python train.py --n_layer=8 --experts_per_token=2 --d_expert=128 --d_shared_expert=0 --activation="swiglu" --router_score="softmax" --normalize_top_k=true --lr_router=0.00045 --beta2=0.95 --batch_tokens=65536 --train_tokens=596700000
Below are experts of layer 4 (counted from 0) of a mixture-of-experts language model. Rows are named router (the router's row for the expert) and show model dimensions 0-223. Each number is 50 + 12 x the weight over its row's rms, rounded and kept within 0 to 99.
After each expert's rows: "mostly gets" lists some tokens that are sent to it at least half of the time. This comes from a sample of Wikipedia text that the model never trained on.

# expert 51
router:59 55 33 39 42 53 61 52 30 57 49 59 76 52 50 66 28 74 59 53 30 65 46 56 55 37 40 60 37 45 64 63 61 36 58 71 40 56 34 33 42 52 58 52 62 59 52 44 37 50 40 42 45 54 47 35 50 69 49 44 47 58 43 50 54 05 54 24 42 53 59 56 51 40 54 46 38 41 21 42 54 42 44 60 57 72 41 50 45 47 49 52 57 29 41 60 70 50 46 38 60 44 65 61 39 66 47 50 71 27 35 58 55 63 75 44 58 52 74 39 43 47 66 41 78 50 48 57 58 36 57 51 63 64 60 50 49 39 40 65 42 70 46 61 32 44 55 45 74 45 64 39 39 45 37 27 31 43 56 66 25 37 58 62 37 55 55 48 43 48 32 42 52 41 61 38 52 59 35 57 48 48 57 65 44 50 67 43 53 56 55 59 41 80 59 21 38 32 53 51 34 39 60 51 65 48 53 66 42 57 36 53 55 50 40 31 50 61 79 48 45 50 50 47
mostly gets: " moved", " joined", " died", " returned", " served", " worked"

# expert 77
router:67 53 50 38 39 55 58 35 43 47 45 49 80 68 51 55 40 75 50 54 48 42 48 59 60 41 44 62 44 52 66 43 65 44 33 61 66 36 28 23 35 46 50 57 71 62 43 29 35 55 36 60 61 44 40 45 62 56 53 31 44 46 63 49 49 38 61 41 31 40 55 70 57 49 59 34 38 43 47 54 59 46 54 75 65 53 27 50 42 54 65 62 63 31 27 38 67 42 57 39 58 65 53 39 35 54 57 61 71 56 32 55 57 39 44 36 63 43 65 31 48 47 57 55 55 41 51 49 52 50 55 47 52 55 67 61 45 39 42 46 29 62 31 48 54 33 64 46 70 19 61 39 49 47 50 46 29 41 72 44 42 37 52 47 32 55 55 58 47 40 49 35 47 50 90 60 34 69 50 44 45 22 42 61 42 61 62 58 64 45 33 65 34 44 65 52 26 44 44 59 41 52 58 49 61 48 52 61 58 58 40 59 79 59 29 47 63 65 44 35 41 62 60 50
mostly gets: "aged", " (−", " (#", "^{(", "′", "^{"

# expert 89
router:51 45 22 26 49 42 65 48 46 45 67 69 70 48 60 69 50 57 69 34 48 58 35 51 64 31 43 64 35 44 59 42 61 62 52 70 71 41 66 39 44 44 31 45 75 58 41 32 31 61 40 45 51 54 37 47 64 68 34 44 48 65 57 42 49 30 58 34 41 44 55 85 44 38 50 51 64 44 41 37 50 24 46 56 57 61 49 50 59 40 62 46 82 37 39 27 56 46 65 47 58 66 57 48 44 53 53 64 70 34 37 47 51 51 48 41 40 52 71 51 37 66 33 50 59 55 48 72 52 40 48 46 65 47 72 63 70 31 47 60 39 59 47 55 25 42 47 57 54 26 71 42 48 61 49 32 40 59 59 51 44 44 55 53 41 39 44 58 48 38 37 39 60 35 55 62 40 82 37 51 56 50 44 48 38 48 60 37 69 66 28 56 32 46 62 39 41 40 31 47 43 36 59 43 60 46 49 56 58 60 43 53 69 48 44 47 39 64 66 48 49 66 61 43
mostly gets: " known", " available", " unknown", " seen", " Known", " shown"

# expert 10
router:45 51 45 52 48 46 57 52 40 39 37 82 64 54 67 57 57 66 59 62 38 44 47 59 81 19 26 72 18 49 66 39 60 36 36 67 50 53 49 29 60 32 65 39 55 64 40 42 37 63 40 53 35 47 58 25 65 57 68 38 47 56 60 44 45 40 67 39 29 43 68 71 38 27 51 53 38 32 33 41 67 57 40 75 42 62 26 43 66 44 55 44 66 45 34 45 64 69 48 35 41 58 57 59 49 47 41 47 63 39 43 63 60 52 73 29 37 62 59 52 44 48 51 52 54 47 34 68 43 47 47 50 60 57 56 53 55 54 44 70 46 53 53 57 58 50 64 47 62 45 59 32 54 50 41 46 28 38 74 50 49 37 34 47 44 60 68 47 35 56 43 41 38 37 51 57 46 56 26 34 41 46 46 63 53 61 59 53 50 57 39 57 47 58 61 31 31 39 37 69 51 34 57 44 52 26 53 57 49 38 56 50 65 65 45 44 56 49 55 36 50 70 71 46
mostly gets: " into", " between", " to", " towards", " onto", "From"

# expert 66
router:54 36 47 39 45 37 63 45 47 48 54 60 87 42 72 58 52 58 71 39 36 56 38 57 46 47 32 72 38 51 51 49 50 54 44 54 72 58 39 43 51 47 64 51 67 67 55 36 42 63 29 53 35 32 51 39 66 44 52 41 44 63 44 42 55 23 56 44 45 47 60 58 51 49 52 56 48 50 39 37 53 42 48 65 45 66 37 35 47 60 60 51 58 49 36 31 54 54 57 45 51 57 41 69 29 70 41 38 68 43 43 88 47 46 44 39 62 60 67 47 56 58 43 48 71 52 44 52 72 46 54 46 60 63 61 49 46 35 34 51 42 72 45 37 59 42 47 39 64 27 77 41 60 42 63 42 36 38 61 44 31 26 55 60 32 43 53 42 46 51 16 44 45 46 64 64 36 58 36 43 58 26 52 63 28 50 64 48 57 37 38 53 40 54 75 50 50 37 36 72 42 51 69 54 55 27 43 67 56 59 66 47 78 63 44 40 60 60 53 44 67 44 55 41
mostly gets: " \"", " (\"", " “", " [", " (/", " '"

# expert 9
router:59 55 29 43 51 45 70 54 41 50 54 54 63 62 48 64 41 52 50 61 53 66 35 44 68 24 30 63 44 34 61 59 76 42 56 58 49 38 55 22 56 41 43 52 74 59 56 39 36 64 45 45 38 61 38 23 70 75 56 44 51 65 57 51 54 20 61 29 44 50 60 55 57 46 58 48 38 41 34 39 56 38 46 79 53 70 43 49 65 47 62 49 82 44 26 49 54 34 53 41 52 45 50 59 33 71 52 42 61 39 49 48 48 65 61 35 44 62 57 56 55 40 47 60 71 48 45 66 57 33 32 51 54 64 48 64 57 42 52 72 40 66 49 52 32 39 56 57 59 34 62 28 43 51 42 28 42 54 47 56 37 43 48 44 48 39 65 36 65 45 15 40 43 40 67 55 28 58 23 66 51 50 49 60 46 63 71 52 43 49 54 62 51 70 51 33 39 28 52 43 29 44 52 37 57 47 46 61 57 55 57 45 58 52 56 42 47 70 49 53 60 61 50 41
mostly gets: " caused", " contains", " gave", " resulted", " composed", " occurred"

# expert 17
router:51 49 34 38 52 36 55 35 57 57 69 71 66 46 51 71 32 63 59 65 34 59 52 52 54 49 38 54 33 37 73 42 60 48 54 75 64 52 50 41 53 37 50 49 60 80 15 44 36 59 52 45 39 51 35 44 64 58 56 48 60 53 54 42 49 27 58 49 47 54 64 62 65 50 44 54 50 41 46 40 59 32 46 51 57 75 29 43 54 49 67 48 71 32 39 47 83 45 57 26 59 61 52 63 49 62 54 55 54 36 27 70 44 43 62 42 52 55 63 62 39 45 43 55 50 43 34 59 48 33 26 43 68 50 78 64 58 28 39 51 35 68 49 38 36 50 49 49 62 50 54 44 50 61 56 33 36 42 59 57 45 48 52 38 38 42 70 49 75 44 39 31 45 31 56 50 43 61 31 39 52 46 41 56 52 41 56 39 51 59 32 46 54 69 44 29 41 39 30 61 30 36 59 47 51 42 52 58 51 66 49 41 53 56 53 37 61 73 58 45 50 76 79 44
mostly gets: " new", " large", " small", " young", " white", " great"

# expert 45
router:65 30 44 38 57 39 57 55 34 35 59 57 69 56 56 61 30 61 65 48 42 54 62 73 60 50 40 55 26 41 55 43 66 67 59 52 40 42 46 46 32 52 57 45 48 50 22 22 45 51 57 46 51 41 24 49 53 49 45 37 46 63 62 39 40 50 54 41 38 25 64 55 47 49 40 33 49 35 40 34 76 47 36 65 42 58 41 39 42 66 62 40 61 52 39 35 63 47 67 30 70 61 51 67 41 78 50 47 76 53 32 47 56 50 65 32 60 66 53 49 67 57 55 45 45 56 34 73 63 32 38 53 51 62 66 62 59 42 49 66 24 47 23 40 30 45 55 52 68 38 56 38 45 60 68 34 39 48 53 48 58 44 47 58 38 50 68 57 50 45 47 45 53 58 59 49 40 68 39 53 44 40 39 53 27 44 77 50 44 38 32 59 54 59 68 36 42 34 48 56 42 34 68 41 48 38 52 72 63 61 48 46 72 48 35 41 59 66 59 48 56 57 51 58
mostly gets: " ITA", " FRA", " ESP", " US", " GER", "SA"

# expert 29
router:57 46 41 45 50 47 76 42 52 32 50 71 65 56 68 70 48 56 69 52 36 72 38 51 60 49 33 65 45 46 63 63 87 45 44 69 54 45 40 39 42 40 59 48 43 68 28 49 32 76 47 47 45 37 50 40 62 51 35 32 45 72 50 45 47 33 51 45 40 48 82 55 38 34 59 42 60 42 53 43 62 52 39 53 56 59 38 46 60 47 68 49 55 42 21 48 67 47 63 32 62 64 39 48 36 50 47 49 51 31 45 55 51 54 59 57 52 58 60 42 59 31 56 66 53 48 53 52 64 34 15 57 61 58 60 56 43 46 42 73 48 48 47 39 39 44 47 44 53 41 61 46 60 58 46 37 41 48 60 45 49 39 34 48 43 42 69 58 57 40 40 41 40 36 70 57 39 51 31 55 68 30 36 64 39 55 79 37 49 47 32 61 56 61 74 48 49 44 27 50 33 41 67 28 49 33 53 59 54 53 58 55 48 52 50 28 61 69 61 49 58 60 82 40
mostly gets: "oi", "е", "ν", "ς", "ι", "ρ"

# expert 118
router:48 46 34 38 46 42 62 48 40 47 56 56 64 53 62 76 39 55 59 43 46 66 51 63 62 32 28 61 36 34 60 51 56 44 48 62 64 54 35 34 49 36 59 55 52 71 39 43 48 63 39 48 43 41 39 39 72 66 49 30 50 53 54 41 40 21 65 30 44 53 66 60 59 41 52 49 35 37 35 42 77 51 47 53 54 66 39 39 52 41 66 65 73 56 34 49 63 55 57 35 67 53 55 57 44 70 38 53 66 26 38 66 54 49 60 43 51 61 68 51 44 52 62 54 55 60 36 69 59 52 38 56 69 74 64 52 55 33 35 63 30 70 38 53 50 37 56 47 62 44 60 36 50 46 46 29 40 42 56 45 44 30 47 47 46 48 48 46 46 39 37 34 51 37 69 46 34 65 29 42 42 38 42 49 55 62 63 33 61 49 44 65 48 62 69 34 30 35 32 55 26 31 61 47 64 36 51 74 61 63 33 57 63 60 52 38 54 66 67 38 46 71 67 37
mostly gets: " down", " don", " off", " Up", " back", " out"

# expert 33
router:44 45 35 42 49 58 65 46 58 46 49 59 60 43 52 68 38 65 56 57 46 65 46 57 52 42 41 71 33 23 47 53 73 39 45 49 66 43 48 45 44 55 60 48 46 83 47 39 43 65 45 37 38 31 46 45 65 57 35 47 46 56 67 39 45 23 64 33 36 47 56 58 62 36 44 36 40 34 48 32 61 26 49 56 48 60 20 49 48 52 54 57 76 40 37 56 56 71 59 53 63 55 51 73 34 76 21 51 53 28 27 66 34 64 49 45 56 71 60 59 50 47 39 55 57 55 44 67 49 45 41 47 59 66 54 43 55 27 48 57 33 59 37 46 43 24 39 47 57 48 57 45 61 33 51 34 40 42 60 52 47 40 46 40 37 46 63 46 64 50 49 34 52 44 58 61 46 63 24 40 44 49 29 51 55 56 68 46 55 60 53 58 54 70 61 43 37 36 40 60 42 32 73 39 53 51 62 70 73 54 56 51 61 72 40 43 64 54 57 42 36 65 81 46
mostly gets: " chord", " magnetic", "ones", " matrix", "music", " string"

# expert 46
router:68 32 57 54 43 51 45 49 40 46 36 55 68 52 41 73 39 75 62 65 60 47 44 53 68 45 48 79 49 43 78 38 52 61 39 73 59 44 48 45 42 34 52 53 64 76 53 35 64 65 43 61 48 56 56 46 66 54 43 40 27 49 53 55 35 47 74 45 53 33 69 38 47 29 59 24 46 39 29 38 63 52 55 61 58 45 43 37 36 42 53 49 52 51 29 39 60 42 61 51 50 49 33 52 29 62 38 59 58 54 23 60 39 40 61 46 57 68 49 47 39 60 58 49 57 48 46 54 58 55 41 31 69 64 57 42 50 31 36 53 37 48 47 59 40 47 60 55 61 34 59 27 52 36 49 42 45 43 59 39 57 27 48 47 52 38 66 59 55 53 52 52 46 46 69 45 43 60 25 49 45 36 32 65 63 53 55 37 67 36 61 72 30 59 47 36 47 36 59 38 30 32 61 36 64 45 54 52 67 44 62 50 78 72 56 39 54 80 45 36 56 77 51 50
mostly gets: "–", " .", "⁄"

# expert 65
router:49 40 39 55 47 52 66 29 57 42 36 46 63 49 69 63 35 62 60 66 42 55 41 53 47 50 37 48 39 30 58 49 64 36 56 50 56 40 45 38 66 42 44 46 51 69 37 37 47 62 43 48 42 38 36 43 72 49 50 46 52 62 49 38 41 34 64 46 47 57 65 56 54 38 55 49 61 49 44 41 63 44 52 54 48 73 47 44 52 55 34 57 62 54 28 42 72 53 65 42 55 50 45 52 30 56 52 63 50 24 38 66 37 43 73 52 58 70 72 60 51 57 46 47 49 62 47 61 63 48 29 20 72 68 69 49 61 31 39 47 35 69 46 22 35 37 46 39 69 32 58 47 51 54 44 35 33 30 61 47 44 49 45 53 36 37 73 55 75 37 38 53 44 33 59 62 34 62 34 54 56 33 27 69 61 60 75 38 45 47 37 53 50 65 64 48 36 31 52 53 29 35 64 52 51 43 58 71 52 62 56 48 46 51 41 32 49 67 58 43 39 65 78 31
mostly gets: " water", " glass", " food", " oil", " roof", " iron"

# expert 127
router:46 50 30 42 60 55 53 50 38 51 49 62 54 34 56 66 20 60 54 42 46 66 49 62 51 49 31 78 40 35 49 52 65 35 24 49 65 54 48 38 39 39 60 49 47 67 51 41 48 61 44 44 44 22 52 52 50 61 45 49 43 65 63 43 45 27 72 30 60 42 69 52 53 50 51 39 44 34 52 49 52 31 50 47 58 69 31 40 32 47 57 53 72 54 38 52 48 51 68 38 56 62 50 73 44 69 38 44 68 30 29 78 48 44 48 61 51 58 51 46 50 47 41 57 58 56 40 87 69 47 42 50 62 58 63 43 53 44 49 76 44 52 43 41 37 44 32 51 48 50 53 54 42 36 49 43 49 38 58 67 40 40 46 48 33 57 51 58 41 37 50 28 32 41 74 69 46 55 42 45 50 45 51 53 52 56 73 54 63 55 45 51 53 65 51 35 26 53 42 59 37 16 76 45 46 38 64 72 73 55 43 71 60 56 47 49 53 67 53 28 47 56 77 46
mostly gets: " Cage", "OK", " Sonny", "shin", " Warriors", "orthy"